{"init_std_router": 0.0393, "optimizer": "muon_variant", "dataset": "wikipedia_en"}
Below are experts of layer 5 (counted from 0) of a mixture-of-experts language model. Rows are named router (the router's row for the expert), gate (a neuron's input weights, with its number), up (a neuron's input weights, with its number), down (a neuron's output weights, with its number) and show model dimensions 96-191. Each number is 500 + 40 x the weight over its row's rms, rounded and kept within 0 to 999. Numbers have three digits each.
After each expert's rows: a language model's description of what the expert responds to; "comes before" lists some tokens at least twice as common just after its tokens as in all text. This comes from a sample of Wikipedia text that the model never trained on. Tokens count by the router's weight.

# expert 4
router:536503483562480561465459515583551466528468447538512476511497568478451502542547494532477427498439501501431436499474507534537451512503492515491479529507493530493533549494499518564473485535527535553534466440406526510484535467479477524511530487467472482539567478541487517501599471475497525481
gate0:491467432488499547519467535500515504432541527513595469516460448484451480524473461473451509485474520447490544467542514501508466462460460444496458533533533487474491557530591526493517487462512538509438517471516502478471448450494483529515498506443545493518500507572509523457556508469548567486
up0:499483460500561553518443544471515503467528477555602427496403464474557492509498496498433549508480499440498543471531512508561490448487443481558464565516544542480471536524627525500528482500474529551518571498466523507474442450498524468493481508420579500559549458509529442394496461423509544495
down0:453487489462531472527484592395495547504438463486496563549483500537497602514468476485499481486490550507539484500455523471483497526561532578482439453502506524423442498548536558498584578525465484490529505517514526517478555569479558509552509586491461577473504498461514511537462433443484442532
gate1:585475461484441514548532518530547443445459524528495519550459524441507434497470479508508515483505474514436446513451454478467497545423480504468516519536554550486440516490440574526524460455566486485522500473532477483424441378531584463466515486513504473478504536544527506521482528560483523592
up1:545507485481440517549518577555574400429490501510510451505439472454471447515517451534414466548477454474453453525462423524491516509415507511446513561505505528463538560482519542504493468458525450566490487507470556495473460464523491525519498497535505473436502473486614489517507435564477522550
down1:509459494529545509470494507473479537402451464484506501488532479590501529455466481540557464467539450486380459511540495498535466582547407490483548439566519531534456482545503574553534412487536426557497487503506502373454460538473416461536468553491548456586559558538444565560495611530572448483
gate2:416569535524514497444498413440536492522513468530575580502541441452474519526548564454483540532458457507478473456531448517500500492480560532526465506471560561455454528552451472560476531464571425536440463558517568399497494523567466555494518516509492492546551540473466563450495437586554507516
up2:573529379598477500454547470443463552468515442495524534526496460516462515475439476520495502532506537539555431478525436527433524543546393449502437371493464466506542563551525545542466515514491531447501545535441470485460485589538487485432474527499487528534494451521434516439433487523531567577
down2:468482613587504620488491483527482568549565430481400514517488515500459515522482407441487573494456498496527573483451512471492538523457512491475530496521459474543570512487527540474508490445541546566502518534527504543463538555525528484510432456542478483526546485481482483489457585537566556506
gate3:437552487496533499432540469505547481521445451499432538464478634538555516482453558454513452479442473470516451474527543513542472449473423466552504540557436477530534491506502507460494516473500574490456508551446506507533527515494517547464492525502484461510465460535494478473525540555497472570
up3:526623491462494490517499505497528537499470454495472489494496557543492537513503499485524457537473436507542469506576500547572445505474493478460486501466465511521571496497556534505472565420514471507493489578501510516502506557519505442486458570475500493542526384552529442455471489606518466530
down3:536489468509510572520429570455483543452521555483463546490546459467441444448536609532504478506482489539448443573569488522536460445472465430534522501455427420515449492510420489518533515506534456504541437528515447542513588513478529510512523413498510519462535500542434469541547568460488486454
gate4:467543555599447524398460488518513508515545569502475534441492489497557568445485512563488536502507509458613530533485478542484547464505465462511464551510478581537495541537517456534499501511511435485439459581490548455517493531462453507494433525492511433493522454466460527406499505506505486522
up4:526534544561402441497474460483515502515520495458590547470443446452553492478528488537530505581499487446505502431541469514423490562504453431526500521494463557486510493560487535588474415495503464523454488513546530480523462489467437509526504512523445376486542470491446541472560484469512489475
down4:511443515405511463490526496530480417554585533485484510524530442512528501499511508481522522457531586584524476519505520527468471452473536545494471495550506623462511514465450491456526579513435474544499428550565427504487507485516523487512513451518524485549545455498542472457480537528546549498
gate5:542529508442527495518551524517550467497482478490514507522515555547521516477464471476542550510469541512510491489499436479490511482486481571468513516468495508444528484507523554522486494558553503536499461570485523544484535532477517482529567444510525498431507502521454536513516553472557461579
up5:517548581450544505483581527525476421471483542486492558569412481474442463555497433466581488456530483499476551512502510512484545538482527483540421588424525559464507505566529451491527511512521512543530484542509436535461496469469564541568450524528473525500531498501553521496555507495484434510
down5:471461499537520453533464485520531473464507465499512528497521501497557464476476564518456503525545550416487472457513531592570504540546522538454497462473496511455539565503444428469456475513524521467473574500497513442505542505481482511533547497512524491506425560461495521479428499539444525473
gate6:546456580601459562492449448564518534418526508479538460500556559454454486403572499552510460507467406519425494481551552482542408464415492522493496503542492553493508445453451523509482518570489489481457427509493541506549454515519506564474521419494444499496449440489494487481493480466515528540
up6:531531462518507567465582498489470477521493473532486512543437526556534446490448479556489418531497455531466567524522500558504476553469471502511479491482477561516525507502554481497513502526414504487479491494455493490460525530410487447509515541548526443503483544522526481477518506498487491448
down6:457512526529477462537430486450515422458452540472476466526476489516429450448522467508460505458400504472481549558422505520451513493523486569522491503486544503471512456464483553476429481576488484526520481525497467411496468502510520538506513481544508471439552516518493507479575427501496460507
gate7:563540503515477495534438443486478478510541447529527483488565424561625515508477481483482529415480477549527415526482573535595463490505519523442461453467522471511528535479425525502475538476524448504510455507489435427365541530523505516405529536484475562490519538485580476518459493468429483471
up7:550457573414466432512464507547479546590558499543420528479511512462480486560581475435465438483408487504417426457466543503466561558546524455465501495538515520488493414495483482524452569528520454485481429549547457498527554521514540499465477551460525484434544504444488443550528544526400558444
down7:474533417531508395461480531455555512486599491514496456559470477498497485535492494433583446526500483353551496488508523488459513480499527480505446541572507542430558526541452571529523466505463440524478545546535478514505485476516486533395491435534495514510489463540519503492451580470473430448
Prepositions in, on, during, throughout, heading markers and paragraph breaks, plus name pieces in sports tables, like Jör-g, Ed-g-baston.
comes before: " the", "=", "\n\n", "In", "The", " a"

# expert 8
router:519512585539521481519501502499526570461487573481490506470444426542475576490494496478551489500433488560458508443491413493447461539536459455499441530538460494465499517530495495557505378509505545507410461494493511526571500427502496467489503496494505482527485613560532436505517470522480464508
gate0:532562501446518474578496511572598501458460501479534520512499570521577454515504504510557508511473457571480432557534491572503502538449485493482473518493464553547537504497447479546503436535520506558440452472448437409463472464528508503473442530496441499499517494502474550474546552540514497487
up0:470491502513550479496490574532545536439598517424562559514524568536534560542510470494528524576503463537501464508613522526507534458485530498441501536513565516516539507452426473500447439460548463546373492428487399468497488458548460503515465568501438510456477461549488526548495542511516475494
down0:518445512490441504482516475487489448500470420604481487471488492436469505502521484510513499505533526520447490465514539554556442492501521487431543424498499569421459474505499548422511602536539526421572458543504501517573503531481529460494505470515469478455503487473572497571509468546520522520
gate1:474480462529461482491480417592512565515485561447495559486414458584520485527529494512426457407380528512516464482540458496517599455512504462535506532452511544504547484479418497548459498495500489463467551495537528475511490498538487491505513451525496559449507508445519458504529517417471479494
up1:471427481514483489455467409494447532530472474454493471492472479534499484484555545520466466507405458537507484464542465624473560496510524511476527537520464516488571475517471494557506448509490463497514481497530517485523481564510494433529511477519465529568455532464563520545474462506530468539
down1:499507459463542492543462520490497494484426463476482484483456465438469512478551497550537528476476559438529477500455450515499425469435503494461501475467498517578571460478537499454468512517550472462520404500480524455513541546471524477477468498489429528518421455521531554483476568523454521491
gate2:478465484561524492546495474543517495507482487583463467484509517538528501486516466500488529563483481542508469494368400501527507409430431507481506507475552531499536551414525446558499487578562489480507520494414556500558504496533434492546497527451509536570494586531485422485486511518483537526
up2:554469475491518405455502526484395488544478598496518504524518466446536503516483488472515453459498474483518440442451484506477517469443447467531453528499504472575546493494521507580532386499498488539496494502457481400540562583496509519478505441487474487470467518495507446497479584446513478484
down2:496502497480511514515540446504481470463465492537503473490551534557501476496534496475422514485455530499559518533450505506561545521555461435473516580498521513509533456504490457495508461540524514480478526534530492395441510480620549548507453537508545531505551460487544495522451510485500481512
gate3:494463569467483502512480475573497508546530436526474404556530523518518485506483443502503470544451460434541464523466498502520495485526447509497506516415427492479480524435457465540511474460474493554496411501543487554425526588491496531519462535530492428471506430542533516566527481532489455455
up3:476473543516472458487513507491458497552507489590501454526461522527537487574537446514548510481532529339552487505528499486499492546510527580531531490495515557453483495525511388595508537512485464537502485452556475433532452469474462475483531491521525449543446514515461465482494517460444556460
down3:518519480571473461509516457514453442459518555432555518480535432502465516484547502437465562482442437270549450561532495528493500460482538533500497508470480508547496540494505529528560521492467471486478464451467458561555538520568529481548488558510511455481502498499483503549453540477465544554
gate4:501507510461511426546533486413542518503539523543584500562460481510493497435486504439451470533590565548535526475502528500441542465561587397549470523525521526434581545481458488534425490501491464497454489534494497501420539485460528477497510475547530529538513513427462496484503397477482447453
up4:477575486417526478476522453411542541473544559568522507506542458539500473485502462463555454568464496544507560464495510456440498475532560455531524481514480568487538520499528518501480508520463564527477521522510541547454540465448476506497463548499462513580568554495468426547472482505458511474
down4:466509470522438553491500602484459472565458453505446409454528476520559494505581514525477459499516529571433482514560570555503525475473452459522471523485469569480518550495532473492483538542555547500487480520578461523535518527492453509490542414518550432525522486503445546545530447582458528534
gate5:457479456495469470515523498429521531562524505428509548499496488507572497510542524548487460586439432468482585436473557509491542451461386540540485509435438593435581420447530559482536464552502449500576563515503514463539512566500468572559485548482506481571507447543522527514554482537545566508
up5:412463488494471514521544508460501514500517474449490486533490503523543517498479522517494513560426454426530549501481589455475478459428457599553482499502465566467556400453470534463475420563524507506564527504530526461527554512507469569548452519541553461510514512494501490483499570543508570510
down5:448492453470530496594508520468538488550503433525535510547492554491511393610452486444547588532551624529510471461524521583539556556509516537483468515541472515529523539586487469471474519511504502457546508536521547484509479528506505485453460558540510514495465575390444513509483454565497546526
gate6:475508443515494480497542513480436501463503527540507547536483457502507530544462470451521498424485467410464583466472448502503512430503519508452506490501475575557565549458458520503514449444467470512489542481522408531492452396549599477529546488539487514506508546492534491482516466464502500492
up6:576496513425548506490512553465497441473483496540513485489511484486545457525443468472549450489466527566482544500425488506497481433475448522502506546544577471511487511579526493502459432452453479446512464477473422503495526440540464442520533507512474539558577537519513489463513554507569484586
down6:470512409512484516468568529502560516493498550492484478461392545553470416430481500528516495546524483483549415510531507513453446575522472482498514461466396452490562458543448480415579545519549474522547479513473513518528477468514472472520477554463432554563454514476468530464454525459529508513
gate7:484548450481541454434471512484515441494478553500497491492485531466513500449476542534482441494584500496563478546519484542479555433524441474493433496427505532560481479545512454491515490434539520468477487460496425421509434484540454451490393498456496512495437568465469470548511515483443491531
up7:533417536468533383521481531511506467437496546531496474573489561482542471452553558538536471456434526539529535551510495462500531503541475498495526487485522634556497466490490494504417524539571439565477481469559484497485492549497458402506432522504494514554445576467492532551451462497431475476
down7:570481526496490510513531490533476537541540413499458547453539539486472485557538500470515532506514502336561471458461482554439566496469488481461512543502472434488464551513486492502512459485495488546455543585467538585441590443515437559575537504518452483424539470562470559558453466546491519479
Numerals in dates, statistics, tables, percentages and section or order numbers, such as 3, 17, 23, 184.
comes before: " |", ".", ",", "–", ")", "%"

# expert 9
router:531466512477503491494549557518485542530538491464517519535503473550487510461573537509494458517462528512465467456633536487518504535514484493472394617528493498496480517386509498556484482549567505602504433515554545450535481472483467527450523570484458535517522518507468423494540521488468500560
gate0:433529452546585556501513475454498464471522516493485597478487521482474521462461493450493507539469463598500494433472511529496511404524488542494591450551500543449479445503498558467489505513522563541493509444538450483515532456575547550566429484549453406462610514486525539529529542547455477584
up0:483546465487509492492543601417488497506553515527465485504554476517513541515476584468529488431435482558501461448512524532508490422560529525484562479557475553482534512451498496482460513528509488600470508497547490542445538510535572487498519451479446451503535502576529496541515532467429449467
down0:459468491489517499482469487522599470484458530514513532560491531547483504544466505510440502545509519485466497534464530512456464541440459505461478521503457500474563470573496435512537511489464513432506512572601597459476435566455482450522508525442488530497445494503472506514543453478544479537
gate1:548505582492477531511494512479511475544473496535463540455511444480460549505569430483539451511443488495566516494484513525516491527477449496507422530502460543558476454500481530453511498454471425472415500514488526487453514505522400527471533516467575549452453529492524484459560448531469492528
up1:557511535544485428469500521447501491479509526503490549446437474503484487570512448532554488512429476551523560518568480442507486519513506454553492502548469578514467468525508555501483561482506489404460470490502519529466571473535502601515439465449509572467461488530493485443472503568492490552
down1:457485539516501488537484441455521485485518465425576443483478512457443437509528492454559538505561572466518588509546503461440563493498523500429556512482528420571434466477458528535516467458503496439543483511496434455462536523518580517522439531569538489526553511531499509484521487510543483593
gate2:468549511546508446576508506471524479503527489446521515528507479530478431513498516497523452520511591483528493426506474473522481550570438482425532522501466516463529470434539552515448502499507621506490515486531408434482503554467572521516480513458412505478487560532509492561543491539523473507
up2:514501507547588468555528467502491494405541451436475402573502592472488467530509554571571473451562518470494457460559470419466481507491432530437469518471512511434482483442550491456469533556525546505501538471494491440502483563438511601494498473452506482470502563533462462548486465536510484470
down2:543517523535494502452552525532520508500470465514577570478467476492495504451538491538482470549523524542485473535523478492433567449466564532482453546561482457450505515567409538536551551506434463538540562520517573515572499469546425430472523532506486516475457444440452543582447434502495556521
gate3:466528389498464471514574559471433519503460584531534551552464590385511480490502486490474516507473490500553510505491484557612502494403479423477494530526573534517606498495489505538424493457451553499452457478500500504533503528491510408505531467541532546486464477545445455572501503455446519474
up3:528523523562494479477505453497522533512421556515465474515510539489536490469483447479445508501500520574546615538472519549434543526526464495518527494550494532487573494532499595509544518500462467476478431538534473500543487517529516507565483454552426504479428403531497533527508502563464495496
down3:451446534532546513517486499549443425469523498513520563468479450502447502488482505474478542470513556577547491516589507545541464529522535536429512458501522563457429514456486547543487524548451499536423537451421570521546534502497566434468426563430539492475525452539529478466546542471561427513
gate4:472463486535482474502490554522502625463456539582485477533519533485551487518498505570525448498479462461571418574519478567449462485523562517497475558472534526504570532473536495527403567516554476435453526554435548534423448559480489491518482506494473472511486497544423481480485429498483508521
up4:491497595504558515485475528468436597509470508526498523536519537433546492487559488539493410478482475473478435582482482499453581463496484483482533582466528509475502461513557490508408574541509417471511547533457552532443511512507460502471481466472571509547464494533494518517444453523492478508
down4:501475483421417577441493576500497501560490486494529427492516477519591532499517573511496470516420468467546496454492555410515442503443507484510458553576531412570539459418500441557575452534525499484557489421516478542550508553557433480486469555530509499523535511465430565472415506520482495513
gate5:512492465419535449490517460468524490470514413532477496507483456447514462566521492495527570525519574457423518504570506493544524455558547449551518462456476478504473423474498456524548424509506567523563503480519460490513522529530549491519519490492500497512421526467511491455498479460499424486
up5:535515483495450437549592510442443482514424473605490401573493421486519462508536572519523463495477517518554556539554496524471454458534539499529567529470564540495477448557509475431481405534499463558518485493551577502505461438505483462511494439576586452564470502499577517482434516520559484504
down5:549543467485475498521528518598525575495515484529520577416465513491480514463487450492527573479529485499517478496479501502445522487468506527517522514450466544575511526554475483495449540532519471528504506488565488504553496501546493511540492496462443482433523540480475551509507477477462546464
gate6:515521474535516467515544551475457529513441504469532471458520540506495492542494436474398490560429459470514540571426492499535532542489491466515522485533474483559508503548502498421528544541428508534465544509431489497587407592485527500522507540478476537519498493508519497468474446462481523529
up6:520536461531492424479493611461482508473466472494464423546515490490579485501448518517503430513509529529484467521456477477506522637566499515571512504522437431534517560467546488420499527540518465545450438577417544436507492562455521561549477510483490534528534504538550496453469433496501519549
down6:474476528509506501473514485459499482470504550558499551524461403512543431549458559538557552537487480365506500554548516570500499440459576548486495568506538510464450455506498586520485502473510543423438421445522515504431540480508500470540464502494570461543491459463499441522528532538598396483
gate7:495479488483526524571484450475488487445545512502474507471438497536472499583525498547534539536473427479514528490509522457464474457474512559473431462475498488487482532465456553540490502502509506447500440514442499589527443479422556505459490555512454506458535445434519480447442453475555469531
up7:474486477508520438491518462516517469534584498511497541449477471496470490584455540419463547504475447455458520464467559555602461496495557520621531485475445519445552516464533521516512462541496495486484503460511502506519531461553483577533521467549511509527493544547540485575434525467517502435
down7:561522495507498438545535515445502541526484491433549483555474510478593472545496505523543525533522487528517494462522482575556490460464461473461510560502497474501466455496501518395491470449481524522497531556570549446475530498477472518501438445484527446451509442489476504573501497521438490593
Closing parentheses, brackets and quotes, plural s and noun endings like systems, areas, others, and the pronouns who, that, which.
comes before: ".", ",", " of", " and", " are", " is"

# expert 7
router:551431564465455532571543561593455475505491532439566475523533526505493472553566482554560490473456524516477522483493524557483452481455453467516426509525486525550550499493487471515456548528529495497535489428428528439522508512474485539487504513486485500483477464519542494438500524517500459586
gate0:523495520543504520496513532503515544536468498503601487492485449551429500512532495507460476508394474525504510520484563540480535470499499507449513487510440471582582524465511500506433543604535439528503619493606514536494509559579556553500442447418456500565516457475497491431446515529512459491
up0:505488535552537501498541528460502555529515539527608482428516459566421544545540486482495467495492505531511549495499522528483522467455466516440459504490447492545540501474479490517478559590529461476489585496573540517451470517537561592536547493474441459508529455395518499431486521505510437522
down0:501520490516573500521518481501421518466541411486559504499498469499485464476521479496477506440533452588484486497411420481418487529582534512506481492484480429458496492517534490449497544462551477514477461499458554510482530469517507515550513472523566574450545503488518531495522495490556472517
gate1:491561456504457484493497538551529453505426502497452568470544518482490588514577548511500512453513485517460463495428508522436528496475540481494449511586463489541451470538438558539486521522528524476451505533468497474507556517525458505510447501535478520472537456540456481493453540504536514450
up1:458571489526593575512484469498478595529544448498514588520454474450587402494533505523499524517473501488505499522489417632482473518440484541482471485496476464491487522525486500499472433560466460475531477575452538471508570473454496506490468489495522509494497512537450460526394469473463511457
down1:521506446540514454489513471486539504531500521568507482478509472426472487500467467424524463500505510459564444514455516453595543494510496471564448499488538524471526516485519508479530516481562479423399516485490489528493502495476457531465517513449470503459558467416499524483538451633532447499
gate2:384508486499563495497494513475500469465522575475506466476522483540538488441541498485497500482505472517524607514483487493434493455504505458488491432530468542554594526458529530440395497483573523526498452536459486471531500506566533496506503582523539496510554439425444461464529483453542588503
up2:483489421597515510541498543548529527492495489513488552541472440500477508531485533513569540516523487499469473456476526529454443574531466551473548494531477508406503467475543468506467459458521488484503484550556456524447529504510540495485534498595537478564531427480433517519558522475542526523
down2:492568506435448473496513470506459470531515474505558459533475520488416550547451471438498512463591564403543518526551483458556556515527558502569589507483497508508454563542483480483473562499451526476534566455472496447529501501502475504475514489539493480483494527464514507467531597515505492568
gate3:509478587493500512539507535477482446508508506511554563501526488457469530551565508503501444528462529541456448527519510466480549510460488470498499489461527517569555456471600549488544494449566523466476575494435470468532498516481416530536472532554514485462509536584519480483468486579442454531
up3:485462504485504532488454445552482478488496487442544512532466382475527493447460496518514556460474468436487452525474491428523493480520504518427549462533507535467481534569502576428493453504523484513443568516466496477464588473456530521461427457489455578507559515504484484521512471514526535579
down3:457493460513504443505508487561476500480500541491473530521521450469491506477478456534511496498552497579499523471544504476542447458551562499449479504456501510415444457527446518517466513466479591538520458540542479474536499532482489537509533445453399545481499457499524449428538579479553498420
gate4:512473495532459433595469502517515539531589523524453538458552500442557533456515497561414472458610519545562495435544483466470482508542511516516543452462468504564530560537474487505488489441496536508511512493508549511538532492539415489443426486486476467541521465478517508475537476514437450521
up4:553481465462521485509538496492452513514520471476480439484549429461453523525451482517494475470503542540514548486514479405475434478558461507537493514545473498529535521498478451491518494445451474557536515514490490478553493463496513524477511444515531557484514484432472514492543511436463441504
down4:477506540451523436501475408508472505501531581507509476493486527513501455446494505445538479517459593439517497496455561493468547559527440466511428543444493475549481540483458572477466483478540499520408470514499510492537539527501488537542560560518517507441485548466488536568550476490477546420
gate5:506446458521470495500491451481467524453535461473510540567489460520432546516502544496466485514506477465525456514506501518534490492539509511472538482479542437554456549530478588524452541513549494504483469495603471567468546531452528505514511531468505522497505538434520548566476573496450518521
up5:540448521484526491457552488553454483484497504468527502537454510519474454489472530506477442428573475450534441488553510532527489496493452451461487463506531436564465573469494505542526521459520474549462469467502502523496575545441517473533551571383447470538444513438546537482532588463479559465
down5:496545494471445563439491506440540554509462545460467546482502549529486602519476487465413504517477477517505528566524473459506531354510524553539526497475464494492464426518526461490459405606487530469561504439541483532480434512499472498431492467510501442479493525520475437465493478486473457478
gate6:502509510513502549492518492453593513464431571506503542563484495461528483520526537468512535504517472571486509497477391513505549423471493563512492465517520517529436578543541473438488600457457483458592450521469468503458499497483475519444537539566494473500573464431489549458575568547576548548
up6:531560468527476540552479471523547439426453503505479433518475500419534466489518485507501471426513487505485448482503521529481522473543425479520589437513511495506503519488546457444531564458493483476491451531505526465484469463490497482472512511511439466553517447497489532530563536544522614526
down6:567510501477498423512458526550454462543460464478463436504411480567487461515535468560533439514477514493547509500486528513468485510547586470481479532487548613548518490508506524507470516512441401492496474558460469538467507491512477514506544529482522550505474515446460448452482452520533491501
gate7:482458494522518473474530513542464530500492483469513508524470513456486476572547506477445538553479519523455510460512555425542476435472541511470535483527535476510517522525463452488495504508523478496477528469493461393501501584494567448517489447516538460539470477511554492529500468454496484474
up7:481479438422482537493502492518435490489488491522533538486422536476471486549483554603516488502450458530518471481507476503507574457515493514438513544532512407488556489427541492529419563548436538493575428498525556393521489513552492516474468471510494445507499527422538525514526469468485461536
down7:409488505483478535439546477482490564458490435516502476464507504455503502505431538513560517444526527514474504502569473496467543437456477606500473511530505510539525495573527469480509532475465499499495536540513536453505540476525462495498509527523563485495509553549468449472489488503501466473
Opening quotation marks, line breaks and dashes in lists and tables, plus first names and pieces of proper names, like O-asi-s.
comes before: "|", "-", "n", "e", "a", "l"

# expert 10
router:562497562523464536542497471573550530593481570445498476545474490456462532464525501566475542452497476502507504523509480496524477574502494474550494541522449526486521575547569514488540483542507470446461531477418556543471496457516462488479461505549492538527534543514536508508547469472481485507
gate0:553492471528426457469562547558482553531469498459394540584466450512434515598429463560440443493422551508462482481540514525460428519460506524475464508465469467478461512470539541513507554552496487549530484517455479491468523541445462557527510468554467583529539530567544419437473385533519496535
up0:527531479567458463531467461497428504551554493467413494468526492524462525565469454520440457453489531494453490455578449562469502460509536634521504584522500477548449521520574499493471564579523432477485560528497540505460543559486466584505495483461550573487468457543501451424529480445537462502
down0:513563525463586501508508456432407452458520571476456474541468526497496479463501520544486510481506528555509527437473509523451443588487510520558492494469544475577539510498425440514524464408523509501594480617511474542547492551507562443572469505411502480495486477509484451476549476493442523447
gate1:535532537522460486414474485600498522501546423511510557543469502504504425531505506519534498530511496489491531547505491525502476520442532459488523492536553471409522564529519439435515508590502441550445500536499468492524446498488508489445485492508454482511493553450423386526460509481513452480
up1:505524519424446468547523503480537495526471530534485516509450527537513488498478490495582518565545512576487574566452378478512524516533532477518524503505481447488433567483487493546548413494516513546531530420501463453497554523527473497464530548535510458509483526513472458471476501588442500457
down1:520503507472540528480422545508496494496463474525588493498487522509440500497520497517446518429490501479512529508470507481554557493538519496492492559534509492438530492460536498519482485518441507473523543488442388505505529578515566450539456560518490477472462471579488593453545481496569451553
gate2:560509503507547481449488430583519495538587571529464494548535491492442486483443480495476518560446464535525496521535530553540439583582561519555505502524481578504547554499459541522508514468550511567528450487509525512480491530469517535493447528426540458550463508504465518513509456519401538566
up2:569505561502556489508514453561499561512510467521472510605586465473465494459472481500519526517481508509484519511543546511495435544536472511501438491493433492496544512499482583564499498470466572474474469490419586473454453508454531470453440499475480487543500494457487516440485478498445537580
down2:488484463468511518556521544460463435475507495495560542543531498519546520483524532487480450437502435542520442485486465506502540528510396603433495523436624497488531480517482467478538438564466494525437569495446432505550515555493475473503477549577452529433465468443477516495444422518538552511
gate3:516495537538501483411505553532504524542539541502516564472530482553527558467521499532413454516519426559484451495528475524489514435540479442444480448549422578493573523504442512518468529520469438551452465552461506475475528537531496542478465517509565524534481473508562609473504515468503565480
up3:501520541553514567447539515481508490535459531471520493491567451483496530444613515538462438533499498519452478531525426476517513512503511484479509485604471593525522524551463441502487522513452452521480459494496550504493529577567566534416423520522507519511543426475520591448511537465459589491
down3:477547505444476489537479452514489470542559425531491497496553508515536510547435601497500440483504609468487600464434490493534495566527512515529507508535555511605437500546564527533520507440498547519499454478571412488491489494507474528439462481484434426524552533481451453436514471548496517480
gate4:489535493506522469459463542520533446486567513455554545503541504468511484561528538547548486493427453510525542508544534592506556531582466489506450488529434517566508503499482475545442498473523483476433569397481537600495443524504528551504454515471470511599441499489420437531440553485528367488
up4:495519526534532504492530516503552544467464496504518533510500509562467520504532550475553513475510437548479510536508471473472534456477461467505435506516488507526475581454518493457519521534399531508492559442494544480500447497490515467521470557534467549470499539556467574423439430543469536522
down4:506481498474497503432508493438436482471538511581479461552559490464534434505390476454474469492552460484452510575455521521517489529533423567527515446477519547580487534522501425490494507511552528525479519500439549524584577479503504473514481479551458434407477504534589524519538444487537521446
gate5:508540541509561541505536522489513490470486438565520524575524481477527560509445504495494464497483510600456448502521519548541441524552513523445456545529484485513597548517579529488484518493474554486571496523463539520434530499503450456548494464499568487496567491474491580473508450505492428486
up5:458558459480566513525525580518536612498454487473450512549531473470533410455499446481502464488516544580502547516494536477450443493481520447469570492586497538488542499463498543518469473482577563442450543522487493481436556518519457467450492521528499522426560523483548479425505518435477492484
down5:536519599452433456504501455528549504513505555454455493406432497544509503503430534529501524573546520433585538491529501526514539609490535526498473502520485457521497481477486430472479472372550562534537443470490474529485461529584497543484483539487441458536520458491482516536458494502544574581
gate6:527500437512482525472454479501487530540549515509544513470523472543470489536489465497509532494516519545446527537435496514443570502530555479504497540427499503495448514494541443474518514537518431449492547502439445499494479501469544557499438554512482566532489530501492437461546511467515505455
up6:491490508574487526431524523488492507526468528463462480523502495453502578478578521517530469527445580512487465497519477518461486567469534483467565496563503499529473510462419511538545520495486516470400525501503491473494515533480525456551479512503513576490535483473555502441491519506438536579
down6:475548531602472508607478537473478473508426484554500498446502526506501456494538518476448505452466518468545499540477532519513530455537451559441536512583481476502569483437551491547462541420529472557483539532550512516537459455480467530485474578546523443493500502513531603483495475480508471557
gate7:493506517554485580464552528484541497547476578474512514466472465520480556470461502490599560499530475561469491554477433521562505466397505517519534513496524501554513515414503491498420516532491519488481486458489476504417520525537473466514487517520542513574474554518468517509537511564495431462
up7:528543440516439536473599446482542445475523484494533511511460501523587526521525525622570507493522506465397526502441443511509541480514508468482541477525542472513437549500537535459444470462481509395530453525462460441498593535508505533453522498546462613542495534529488442449438503524542508442
down7:518477502534459409515463505472511442519518525445487460496436472477589463429528497463404478548576564538497589480539497518559551495483511490545499479472505470584536493530510502509608543406522539519548490515542524552525531449581526555469506483527513537521512482517485445529461487504500540523
Main verbs and prepositions after a subject or was, such as had, became, noted, gave, received, plus with and by.
comes before: " the", " a", " to", " by", " that", " in"